Below are experts of layer 3 (counted from 0) of a mixture-of-experts language model. Rows are named router (the router's row for the expert) and show model dimensions 0-95. Each number is 128 + 32 x the weight over its row's rms, rounded and kept within 0 to 255. Numbers have three digits each.
After each expert's rows: "gets" lists some tokens that make up at least twice as much of what it gets as of all text. This comes from a sample of Wikipedia text that the model never trained on. Tokens count by the router's weight.

# expert 248
router:116197118125184136122104101188122139158138166094139119174095160082111151100089091157174168135127053099092075112138132081102110205142085166176124152105199096123158173125112116076114048129209123106148114116128158104143150118123133109176109121100105136125154140114111145160099163140123108141
gets: " (", " \"", "°", " ", "1", "("

# expert 222
router:127121111111118113081145119081163145077131143085127153113145190185166102180105132114114146140141117089114170120136151154160071154082115075101176148166158096114155144126112123082096185179137122157159160135083132044156126078113181134148161124115136177152170172193132078085106114089144136091
gets: "r", ")", "ir", " Mar", "ol", " Al"

# expert 80
router:145133172143083118120096136105160152125145057118106168125091109119131153094147082112163144087065073203121118179112111211107120141111179148143140087115079134119090144106119101153131111142114143099083167138118160184117091177087155084142154100139082179141109118138189160181174119156124136077
gets: "ed", "\n", "ated", "born", " known", " played"

# expert 213
router:168106098139110150099136103111200206081147156103115106105119148140125141142107179058170137160162148120110157101197063138081127115071144150087115158150158063111138173088096100131054149121101183138128156135131117116118183100148157163072137089153133113102136137101115097142139073114092152119
gets: " M", " B", " D", " H", " F", " C"

# expert 166
router:102089163122138174120183153191063116128153172161177161148091195107104125114119162142152141131101127120146081132110081137131098089076127166151131073086116091157098135127118143167176115177128147122125205073156127141160127144063089147055154108118156094120140112102144083123127121135055111153
gets: "0", "9", "\"", "n", " film", ".\""

# expert 66
router:182124089158097193127146097123139188074103146129121108098115100178077178133143176083145145172159145142130111169172126139099123081108158187140082110177168122175144160082097137092114147118111151177165136132144072065101166110141151181085147129107132149126112111089106121065175084108124122092
gets: "0", "1", "2", "3", " had", " or"

# expert 191
router:145080112175131121155161098165164170072142111130093107127163168104082157165065188080097168173181117070138118123155150075085101139075134115152118125188115101160153185078111077118083199142117154142163155129177125116126148143116112158100159121171095140122101098114097105136120098105084118114
gets: "0", "1", "2", "9", "5", "8"

# expert 60
router:133126103116131118120054120080144132152084149104102124165164107123131129110133101110099122115110143129184146180137225135119112098139144102127101147046145143087143089115214105169108112120165156127147034199145085121117141155100145104089168122146112161129187169099147155117101082146137171146
gets: "ing", "ed", "s", " –", " -", " of"

# expert 193
router:167129095195122134076136102154202166097155160073171106069140139124081150109104181097135173147164159135153139117185152127074089109133123161128099186152111117174149179062076105150130179114100166137173126087137108099095174118120141150117169113103071124156119097097100117148152093131110101127
gets: " |", " fle", "ater", " others", "king", "bass"

# expert 149
router:121167112132077147090152077121160134082126134110125093088147169179178110147091144086139135158147157118113131199197102117124102120046161147082096193144173090113133146078083101096082138094135153158156172155125110103147132101083169150114157127136106090130125223098124112101121091157119135119
gets: " F", " New", " B", " A", " Mar", " Br"

# expert 237
router:100079101208061169130152139095167102114214164115143112123100094050069145134172157102133103175170149090111091100157100162135162134161162132127090113142122141130138123141112139143143182144132146152173126145176132152131181132084168137112171093144091112131105089134140081109136099117060170092
gets: "'", "S", "N", "C", "E", "T"

# expert 226
router:182074118125110127082114108177149127096111129161119089124139109087135150163131129112116157078118121143170172133160098093096175128109102042124120135193043108096100128127116142142152106104093141037157181064169121078101148087167209144137168137132096146106146135125167152113116123124129156134
gets: "0", "9", " N", " H", "/", " J"

# expert 169
router:119154098138154152068135076117177155129113155100118102130116143169125142173174156125160089162140087131123149170101168059196145104099151095114139162160178092158137134101124176146078035133181122143138112120103119110134108119123122085156107088192167180132137114102132172096175120055114093139
gets: " (", "%", "°", " km", " South", " •"

# expert 170
router:169109179107163097129119121150092149116143163093095143166117098108124176083151162101139163130129179107153123142131161139110181110188145181110171122144093071090147145178107170131134131075119100129123098086174178135155079111153099119152094099122114146145152164138069178100060148090176051168
gets: " in", " the", " In", "In", " a", " during"

# expert 206
router:138162107118184123098132161125143097155132136208108124180132166106171153095110083160093067120078057060113141138145109078155085107107168163169162140042094142140164062143148114116096156106095174147066140139114148158087164154134142119153161127091141084143129131106155083143153134127148130130
gets: "1", " up", " team", " round", " other", " Team"

# expert 67
router:124147118151150099082154120164140132118129173135145100110094146082153047093092109135132128124136145158093161126139104139095100181163163077122172139179134118163108104157082116076141116127114188164099168129094209156094104088116123099095165124165158177123147078156103054136145145096163134210
gets: " was", " is", " be", " were", " are", " been"

# expert 164
router:160120078173116166112137119087164174065146165096123094107099160133117165139135169042128123149178182134106147164181082141099084135100156134146115173187173114153134158100077150120089115153148140144168125112119087084093165127069166154097169123122107127118112131054077084150130086134129119103
gets: "2", "3", "5", "4", "1", "6"

# expert 195
router:147152146146103147113129137146149067106118098160163114111144135125097083158159125116206119119196135103073065159142133108119140122118169119104157163148115136201107115152103116176126139141105135187146100108143127136091110119143141163137125122207106061091062115116097069146108054120118040158
gets: "et", "y", "ie", "ay", "er", "on"

# expert 49
router:110125115158185157111092095154152110132122079141087128099113162128114079180135193112178172109130124188159103181154112134090105163123176124076101052113173164131162134134077157134142161110101127116178146139145068113079136185117137153142125159148140140128089149189101179110160116064168103101
gets: " and", " he", " or", " as", " with", " He"

# expert 155
router:152154103081160137115080145071110146150114108178147116094120092103165145071124152079186106130143122069103101159144125110151073158096115139122130171169096149181163143120103088147176138144062114159178122099070087133122131117195145103179141127221172111127131113134139102127172119104112171088
gets: "al", "el", "ia", "il", "or", "ad"

# expert 218
router:166120117190093151065143096177199143106131160084187107046146126138092122104133196112138160152172155114148147153177164150073082134119119135120108146145101115173163183089060138184130155097137180109169111089144119101125165110105139155110163134113088127160124088139114116157157137148130086160
gets: " |", ";", "bass", " seat", " shown", "ater"

# expert 214
router:161056159209074092140147096108161154097150198079124134106133137104116133100109126078174154170168163113147109169154126175133118137098113136129157159165111115178145153080116139155093166078122172133181185157149095106123146084175140153149128158123147149159131113039119094125106099084158148129
gets: ",", ";", "),", ")", "\",", ");"

# expert 251
router:159073157201084111118146093102159152100128189082123124117135124107098140099109121076167154164166141096150103198162127180140126118091118146137144148161140104195140155066122140152085152087115157144164192183136083131123159091175141158146131146118137135178125109037123087135107092095149145111
gets: ",", ";", "),", " time", "\",", ".,"

# expert 34
router:154150102131127115084197111131215150117098152150108106086140100203099131164132129069123204130173122130164160096136205134130102140145099173109113132165118113149110163064133203143113164134174108140147142086121145112061092107131111168085110132126082094136142113174083134094155102127129120096
gets: " |", " ", ".", "°", " No", " +"

# expert 22
router:090148161113134073103111082086150154126088135110102166151073173100107058195200156121145123127194101099183114120118111151126099115098130146100115150135149106139083161150092144156096137127134159096133122117079113116110105205116142176135143177126116113141134089074096146108077121226143165122
gets: "-", "|", " -", " –", "°", " /"

# expert 246
router:131097164182102162110127092162140164080160096102139106114133110127070135155055184116173105176185163123135131175164086090098084057146121131073145150182179081167115171117142123150081143141112132198163136172100103151119144165143160156090123098120128117132101121104076122103124097123090095112
gets: "o", "on", "en", "ton", " United", "son"

# expert 167
router:103119135100129140189111090145092164145161098183167136089157154183134118136163130158169157060099097181140077091087128110090207103147092139111096064092084127115113148149089151110171151131176095132158131108184142191078099122134136138099119105151101159119144160113082141099179156158140127082
gets: " The", "0", "The", "\n", " de", "On"

# expert 74
router:127163118055098135059126144085124135154165115125154090166103092154115100202165141115086122182145092098067092114123106120116093118133132144141102169057107175179145103115168126158119105144148128080084172131083090162138074093142122159129121089128186190133151109122144172183160124138147146170
gets: "1", "th", " d", " c", "st", " l"

# expert 104
router:196138094193150129086156116130192173067079118072133130124173111155143104163111165052119167149162158121124147165164100137132116119082147122110098173151144109084144140116115124093034177094111132101157189133122131094137173075117126141150150138096104180151144143105124163149154178120164148113
gets: " S", " L", " T", " St", " B", " Ch"

# expert 145
router:131148180129117154117124082139057143167103147123214168123126113154188164112072138174104136100097135159132111079089101126111144072109146139149162130116125137166139126126183109154092084166097118121122062136048191088083128163143096119131138103132164106112176099136181116206113120129147161129
gets: " |", " ", " Born", " Total", "7", "|---|---|---|---|"

# expert 32
router:129147120114129113152116105135146183116166137190140145112145140185069023164123131160135155121161118166092077072113096093150114129102143154126170150132152091123177134075135088192118123106123157147113162183103129140093091146149146110070152143118064091128084119154172123100193104164176120093
gets: " St", "h", " F", " w", " Th", " h"

# expert 124
router:121065090098089161102106086072142098117160140155161113142120170072079119091151201136147157203134122086129117136153076174120098150112138129092068116140126114160167146119115137088101139094125097117137188090156158071113155097106178109158073141143121145108107152167147076193124165150166158119
gets: "'", " V", "I", "T", " K", "v"

# expert 88
router:128113109124121152101143099098124145094123126067115135107133083156128165214146094104061140087184169184135146161086124127131127095086090190119105158146090182135175154123077148093122058148162104146115143124158152120158080114151146140155137133172171180128127139084109207114101176122120077143
gets: " of", " in", " de", " con", "6", "u"

# expert 200
router:118091113178145138072104166171170119153083106126086086139098078113152196135107186105169188136082129050098100148106139146146136087158154119194177161113111085138109114157170155145112157105133101113162102148118075181124142191155088135116127138135142130112106164184122123083110149092135076133
gets: "in", " in", "an", "In", "n", " s"

# expert 188
router:123089139109115119151149152071124135140152147069149050061115140061143139140108050134144092154152116157121170156167083155125114146105116149129078082173110159121113108110141142148122124149121136115090085143133131056219133106093115170110150129201104090153173168142129106162124147176085133167
gets: " to", " of", " in", " for", " into", " on"

# expert 93
router:196152087163138165114117086136201185062128150105113109123145134138179129128106192046130164131169150111137114141207053151060159132076096138117116135127135105129114171093118136118085124122099191091148142131182119129133175067133137156109153108095154122105119138092126105146143102151098132110
gets: " S", " B", " M", " P", " H", " L"

# expert 68
router:168123140158116095185126113117138198089077074105114174115148131180172087172123149129137185076116131140171171135084176112127134132158082102142095099140102136084170156149129097132062149060145129123162109066135115110151123098121074144156128175110082110141125151126105100069131207129112167126
gets: "-", " B", "″", " L", " Re", " N"

# expert 125
router:152179127139121139106131096093125156119169081164150121095102195117137168158110069102118206072154115121128148136127118153106130118127159100088130195175081117167125100150180145069124082109077127171102129107111141148167172111140112097100119175196141093137151088102091187120086152072112139169
gets: " B", " t", " the", " e", "i", "ie"

# expert 134
router:188128090120140091126150048056156152060151082100086101146155161099089103198127157061115174122137133138104131100152088148100122145102148153112102163148185089141136176115123105112093169125102162164143188119079138126173153153133174119130119136161160092135155113097146161087113117100157181161
gets: " R", " C", " M", " P", " B", " c"

# expert 178
router:072130145118098111088091103075149125105089172079134152157133109074199073131172152125132148113201097085124152101142137164122139135131098112093143163158177138170091146162096130153094108121067155139145184125110137075129107178163163179152110132088104088141100103097127187124136127191066145126
gets: "-", "|", "–", " is", " b", " -"

# expert 5
router:148073164100126131191135167126096132077116156178120128106117167099137090181129135118177163060160128130188133102135141121088134145183162114087146164143061111102102128099206163133180163127114136140161161103140085120102184126135147135164157101086109085054136147129174116143077078126144151122
gets: "9", "0", "8", "ment", "ation", "se"

# expert 210
router:118097137117149154085128167126117077133167138143147162070130163140156142115130152086140081160148116190102079108144184075061183130133169116092150173116124117132132116131145107156152117154191076124092140099137163117168170142176094092171170159132104137158081060181131129064121189136137147091
gets: " the", " The", "The", " this", " their", " This"

# expert 102
router:110130155134140117118138139088170138175121161095176158121150149099077115072154066110132062110089140182094162164138104120092118165155077146126109140114142188143114091154157116149146156188132162108070121160110096103092117160067145124181184141163111023118121138168140074119127135122123160150
gets: " it", " that", "ed", " which", " It", " his"

# expert 168
router:137083123094134150147127142108087130154077153144158167131183139124102165140107122126114155112097127157161094158137088143122114158164151130103136109163150131106201130079146129062130182110155101133149096098178115149108110061159098114137054179107049081067125158144163123077102130199137187118
gets: "a", "s", "v", " de", "o", "é"

# expert 174
router:102086112155065170170159167150132153118071135114142176090148165173169143120088076133125143147157150177126157122102154165101121107102085170082121200173124137106133133141148161116142102143222124167123102108119090056180130063105079154119147115071150125122143140111120097122087110108096165140
gets: "0", "1", "2", "7", "8", "9"

# expert 156
router:111159161093122119134142069080135129152137111108128109125138127124158160111131122137078139099149110140107194136126118183123135158100122153132097149108094147191039094123153157150129138120083102146071181142075117128116115178181117082080101082126132205205069101149182146132133115079174160109
gets: ",", " May", " March", " June", " April", " November"

# expert 176
router:135151114136129087164150164055140115143139188100139107072101131107190133144131146133180139134119143148148130109132066173107078187084156159142110171108189108105152136095125142119117121082168109133132107128154127114156127143048085136147083173092136088132156113155100097093027111194162121139
gets: " V", " (", "v", " from", "P", "f"

# expert 0
router:142131088140112122151093081083136124090104155109154091111161099103079172076088122128142183125164120114202088075126129198129167078110210178149112120172068113188117107141067114171117157083120154142108130132107166117105114155143176172130131113131102096138106120066106115091131121141149083122
gets: "|", " |", " ", "-", "In", "1"

# expert 113
router:112117110126141131089155089144166118092139162075166136092116124131139074109099175100100144134159177103150144190158119130070133153222123147050119070172190134141158130090071150127118145178129076088154160150151088118062179155137167155111110154151175116134137124108118149128143104078127146151
gets: " and", " was", " is", " he", " were", " be"

# expert 241
router:127091209136114126197165153159094165116107109188081177155160101071068089152149136103144095068125117109169093133120110077086125107151122160149080135166092090114124157103140064125112100115116127148141152072152167123112156167131135102095123158171130123098082172158135139096169125139152202146
gets: "0", "9", " name", " film", " known", "\""

# expert 50
router:118115112193078180126131139103149083111085129160208097139154126152133103117083153103178181094134096097161142133123168092057121123106091142132115171168114144169158126172064080130158160123118133171126158208094095105081122089163177139169105146148098111147097144180130131144143119167144157092
gets: "or", "l", "el", "al", "ol", "ul"

# expert 240
router:087144194097089150123169110117098134103115022130104162121140084106097109215146113150173126132102130158139096162113105124131119130157153162133119144091157221181142135092164098062135135157135132212145087156150115155090090153135135116146139163122078129100098125126139136082148129111114135072
gets: " of", "s", "ine", "ian", "et", "born"

# expert 24
router:100051126123100097052131070132172137099074182137119086145106139127146113119128127119109123110124151071120144077153160144112105155152198146137137130167168091090172141186062124152151111180081107107104176154126132141138096156124141093067093150188158170157129082118170131181125136141087148138
gets: " was", " is", " were", " are", " be", " also"

# expert 112
router:169098152167091108127153117119157150095184140115196088090115139090166166126106126077147088174191104097107127071184160098115114119124147119089130151172137111153152143093126123148108185104098177143128162134110160147162166150162182121094168119091129090164114103072119117076130101033127101096
gets: " the", " a", " The", " an", "The", " two"

# expert 118
router:146093099172081140129155099151181169071137141146115099116128130138100152157094206069132156199184131089121124155177113116074081126069162123132105116172130109153162185076091137122105135146132152131152142149156087084102166129116164180114186128126107105117086114080105077117161099135083136090
gets: "7", "1", "6", "2", "8", "5"

# expert 23
router:195109102151109166116121104135156197066152151136134119122136112116064182131125204071155134156175127126102139182197112136073100106095164131150140132178144108152129178099067154146096152108114140143159107112155076097082154113098177150098140108104094130123108128067093100113129069145128110089
gets: "4", "3", "5", "0", "2", "1"

# expert 227
router:111090093153176123073119129115104150153076135118116067162113067139088139138118089084120210132125084137156153150122143118132221147064073148080083125086103105101114133137160119118078112119135142156167107126101154141099135183179089180167103132120151122123092137153164125137145129153182172182
gets: " L", " W", " R", "-", " S", " C"

# expert 55
router:131112156140145115076188124076137149116114160072106170112111086138186152105137098131142153121176104122166144136120104161189098137159129116134101112112161135148159112127116169127176133115146102172127000150096100122190117116119116150158092096100178107170149125115081134134155084145076089174
gets: "es", "ers", "s", "er", "ies", "ent"

# expert 143
router:177120123125138149100183175088150136074125126118195153163141107090137054083143163133113033172149098136126165181155082167074088161169138116114140117109107122122173123101117150123110124123157132162167097122146115080141165137145096101076115157111185103155143098107170121174120134112120128042
gets: "ch", "am", "um", "i", "ic", "om"

# expert 107
router:105140110140143112121076145179159087117082068163161050113132113088138153079124107145123141143229125132205124141158160104108145126087143136086118101123132153089146139104116123171136110133159130155119098193146077089100163115139136134072091193050075144126105106120103083165105134135149149124
gets: " of", " by", " for", " from", " with", " on"

# expert 216
router:107130148149128096165151147088098157121130159133144178162149142112084141073165139141090162135121129127066135098157086123109152172125191063094150208117128125153132148108119125161135134109045199152151186085137123118119177131080149130146135136061109144152097040144129165118102125117081172141
gets: "-", "9", "–", " c", " st", "0"

# expert 4
router:146071114097099122105127091168087117133131079133136130173100146062119145084138137134109106138068113044196149150113118147116175081138175137131191104115147089204146157121118104082090147071128104100129141066142126133172164127167171136112150126148137136077113162127075162147140132115207126138
gets: "0", " World", " University", " in", " League", " season"

# expert 2
router:145170119130107127088189169145055166120166097129129147136156143149142143149111158125098079120069103151097110108143120114160070151100171105149094143094136109065110091149196114077116119138083082122107120196114179127105126114159138117140169083174179093145169092092147158161078169112133073166
gets: "\n", ".", " The", ".\"", "\".", ")."

# expert 153
router:177137127194101141070141116171210150110154172091144109054132134115102138096131192120132136134181129089145121114171168130086107123131120162096119174132110094159166191067064120137142178119105198147169128121141108121118158123116143147126152119123078181162091094121083134120185099145125091137
gets: " |", ";", " (", " days", "bass", " person"

# expert 171
router:152136128137097128093124105154149139050154145086115131135129097110057116142116140132136154154165178145182074167167108118110143117067185114101087083217144079183157142125092082169134117097124122171148201117082106150122103091132201170155124146130110074114132115103094115121122143125140085100
gets: "|", "ard", " John", "ah", " August", " Cl"

# expert 230
router:130065158199081100108134095119115141119162170111118124127125133115121142120139106074182156151154154123168106174149133162136113124111096131132152111127126111180130138072113155122095151087126137147145204188139091103133166064208140150123125158140188166178118096031142087178114094129156161127
gets: ",", " and", "),", "\",", "',", ".,"

# expert 31
router:150128102163107178141138110167108167158097123130111136118123128172146045123110095141118127095112134183132171140126157172153174122141095141135099063102131200091145155113132156109121151085200113122136121078090159129125132078098105124101058125094098086122139130145121143103139229197081087099
gets: " a", " A", "A", "as", "O", "E"

# expert 17
router:105054147120161130155068170107128125128075079134086084152116150154176146110085123157096149109082114118093142123142124100152102073143168116209129123144170155157096126123091074149111142157117172117117076114133139184113152164213052107145090134148202117118143097117093145140143131123172126115
gets: "1", "2", " first", "0", " from", " all"

# expert 25
router:145061089089127125142208167063106164104091076135083154121147121101161132152156189113148109133159165154101154126129092105122101135149114105198059162158188124159113118099076124085134165086137126169145096141111113130159155159195101095163147130128122128178133095133118141102130140090087199135
gets: "0", "8", "ent", "ter", "7", "ant"

# expert 144
router:155179079207096134127122115105113168109091130189178105183150095098069133091134149122131171135169097078141149085139136111078122168134148178145140150106093120116113146169046140177149175106051113128175134121168143122097141098135148110136103137164064117111125141129139134123134166151105069078
gets: "as", "is", "or", "al", "in", "os"

# expert 135
router:106158127109151141155187128134134158133152106144096151154130127154139094119111111119171112089131153139069159197129115171125145188111122083077123136127158125109130124078115089085108087136174136096072118086174078077101124150153131130170096209117203100146137081198136163140096134172179086094
gets: "and", "av", "od", "og", " the", "ur"

# expert 116
router:080118138114102085059119102084157126113060171089117146128112163086141120148175168105124138119189082090145114160145130144111152094110118141041145129141152130124064170118119155144090092101098140126162172093113061117124124163165165171128127156123140087135125162088119198164096120202094162116
gets: "-", "|", "–", " /", " -", "9"

# expert 20
router:135136093147118172088130112093186175081182166109114120133169145111111136117111127068176125107194148117130124119207106098098156122107149120129122135170079033113169185098120111148097129117095203099172178096165132090089155092135161156150139130128130128077141127141107085170150076111144128112
gets: " \"", " M", " K", " R", " G", " B"

# expert 78
router:141108128183128068120170095140173159128148064126138107188130114125106129127118134084187103155139123071109112102150077101115081121198095120164120124098174134192136129106093082178208080105097157122103100158113140156149112156152135100093139127134124092142159104140119122159174107149066209102
gets: "s", "es", "ers", "e", "er", "us"

# expert 236
router:148135120116132133176135100187095177119113132160110191088165138084133091099059098169126125140166120123135046167149121155140071134113094141186138099105102133172096152156133134184130125170169143120120106090208184147137144131074098102093174105104154091115099148138103082080128095139090169136
gets: "4", "0", "8", "5", "6", "7"

# expert 99
router:118059157189077093123125091141123141123140168103110114127139129104107147115143112066182149149147150126154110181148136148139109122115060114145145128127113098189137132070112150129106143082132144169143194178133092103129167072194147153112136143115194157186128096039128068166100101135155150131
gets: ",", "),", " and", "\",", "',", ".,"

# expert 161
router:156116065168142124098121143158181125076149111124160074095126129062138111095097160074116119143178176124182177135164100105052090163117198178148149131147150121160146185120084091134099157094096178197136119171152168128143132117146172147107141125139099112138137138057095134153119107120113126123
gets: " of", " in", " for", " with", " at", " from"

# expert 82
router:148134080166092151110128103139156149078171139102139123152165122170085158177079160106133112159173156075185044179187109121082108080097129180099123130183111124160179167099120131109117175130114156177142116100145092099118123110128154132112118141201091118135079120111090068138149096161106130104
gets: "a", "ia", "o", "ate", "ra", "ie"

# expert 57
router:124170172097143193105102161167132106131107129146071080151126087185114111098123086157077111158080088149137160152064120087112168143134130161106168108100127152075110149111179165180109095151170111166070144138139134112085158134065123166100082106127136147146120120124132042136163169182123124146
gets: "°", "6", "2", "–", "9", " W"

# expert 183
router:119129150137110122095149120133187121181114117137121122113126140132152118154096132104194052184162128113100181139153110167095071182172140115151114196128136158178076126133168196069149185130166118171088149153124091135084114127084122129131138148141134090144162119109079122110102100034100133151
gets: "0", " by", "ly", " after", " years", " time"

# expert 123
router:144101103148082182110154084139179189082148146099129099134097151128112147126138156091134138154171182184145092122164089148095171167089096173103083090161179081129136155067142073132089143132132168131125124151154150077107166076152146181084138117123099097130067106112098119183156079139123153122
gets: " H", " F", " C", " K", " T", " M"

# expert 175
router:192142151082211145124129084121159099154115091127076188075138184107111076132122160097172178144100120147186194064136155119148160141120154099192132087140095125126161142128113135129168076136128099138110139162115071147101154143097120149170141086153140126098100132136083092088125150102111093178
gets: " and", " as", " that", " which", " with", " but"

# expert 141
router:175116089112169160140152110152094104104100155158131094172094169161138104033180099108139192139170153111148139125093146188135185101099049163155155095075083099157114127152097094119126152159119140152184134135090169078118124133139110108143155111176167120125152101121138165099102160109129063148
gets: "al", "ar", "ic", "is", "on", "r"

# expert 73
router:178070065083182135108119138155129129104118160164084142123137116096118203143109177099079139149066123082198155139099085131102117091146147144165119141127054102158091135131123174134144204087203120105118142113123105148100136168153160151144108068136134149143132146125139095199114133122159125114
gets: "0", "9", " season", "6", " team", " year"

# expert 71
router:165187121121194076140180131072145127132146112135141131164156138068162137087080094152109160066095111173110120093122131137111142056149136104120149092139119145115110130139129070072164138150117081094125147145122159124135127144123102144114142117041162218176155105116179183145139133141180096156
gets: "==", "\n", "===", "=", " =", " =="

# expert 150
router:160086110177081171130126112106177187057129146095146077113129120125075140138088209056144144155188169133123127145164098111079083116086168133151129167170140116142130174089085132160092136158125142164140157128131083119095160130088185152117181127134116089142133121074088098112140092136102118098
gets: "5", "6", "7", "0", "4", "8"

# expert 81
router:165124119162123151136139092117143173072175114113132145110133161161087115106122164082115156153203154098141131159185132092078052107087195143135099104162144097165132179091062077103101165097124187118163162111141119076129168128131154171114129081114141087140102146112067097160122101117107114099
gets: "1", "2", " early", " letter", " Swed", " discovered"

# expert 139
router:170119083182093155147152094110135162070126125093145141093117139149110123129126172071128157152177177104141120174182115115096079082118188178143110139164162089142158175096087125118095142111112158112176150126123093072096197136156157172082164110088128098119096124077074100138173097163109126097
gets: "1", "2", "3", "4", "7", " composed"

# expert 208
router:158111078142126089120088137143122084084106075156160099089139180092085162099149147134092125108216172159131182089164154148118090121062127182123123102118085138145137136120081112126108119099081155169146125238157159147151119092171169130109139111094081122105123120100130093137146147117119182154
gets: " of", " for", " with", " on", " from", " to"

# expert 70
router:124111160083119150151096082120134130094118163160132185138097143143118115071105107141112142177132131135159117054152160126119144121111148184154150140130157052148166106151065119132177179161085173138090079195118131148125111067100092136167122100112056164092151068081177137161131139124119157097
gets: " was", " the", " is", " had", " were", " has"

# expert 158
router:157126134153118113105149104098105152137151117054131109107103057142110082199115074107064141170169143124039123164082126154143163094136100153163140149117140152130157121131133149069148105129112130141125195166087091149122093148090164163174128098141156167154098178141166152072157118114188099099
gets: " s", "re", " re", "un", "he", " It"

# expert 105
router:086092118117103107191132155144126103116145165071150112059111150081174148178118106170143134126107082135137141136145168099152135113160166114144103124195114126072078138132089111151118104151068157120089132173185061180182127133059093137143098120191084117139124137085088116139172161137148125157
gets: " to", " from", " not", " re", " for", " into"

# expert 215
router:154157155137148107114066118119160101133153061187120077166143092088154158100140092120112124101097114106120114112076152092132148034156107091144125091157098137145158138131153093167164106178138096164171099159144127129125114151123073139073106076099135102175144164185184150143159141198180141125
gets: "==", "\n", "===", " ==", "=", " ="

# expert 159
router:176172091115106136072108152138132163119091176207162130115111149150120120088135165082122064148154166114102098156139126163157158113111100171170105055117089159165122150086109175124160123165169115116161133172112136139104161087110146128183063170129110141140071160142124093130143128116102040099
gets: ":", "y", ".", ";", "as", "at"

# expert 219
router:157106110179096103063175076141170151103151132067159140045124141128093123123124189109114144157125179107144103166194150166093092087141117163134109175126101121182145195079065111143116184103101180135168131109119110105113177119150127147104148130106073108118114077093096145130130122167135123122
gets: " |", "E", "T", "ulations", " damage", "bass"

# expert 238
router:130117102181139075086127100088144163130164143125137172110104155094177179087161130088121159128121170120161185124140153132087171128110144097142137095097159138128155107107148106168125152126119157096115138129079143189153153094077108121193161068141077159124214111122063138152144100162046141107
gets: "ed", "ing", "ated", "es", "ate", "s"

# expert 148
router:069095109081113141137101130121162117144069146122132119137110153178148154168137100156100087158128141152167160083096112144176138199145071133162106084154160148164103134127203193138117075143192102124145082079087154057122099100140095122159080126095161182121139123141107139076158135164119133154
gets: "-", "°", "%", ".", "2", "′"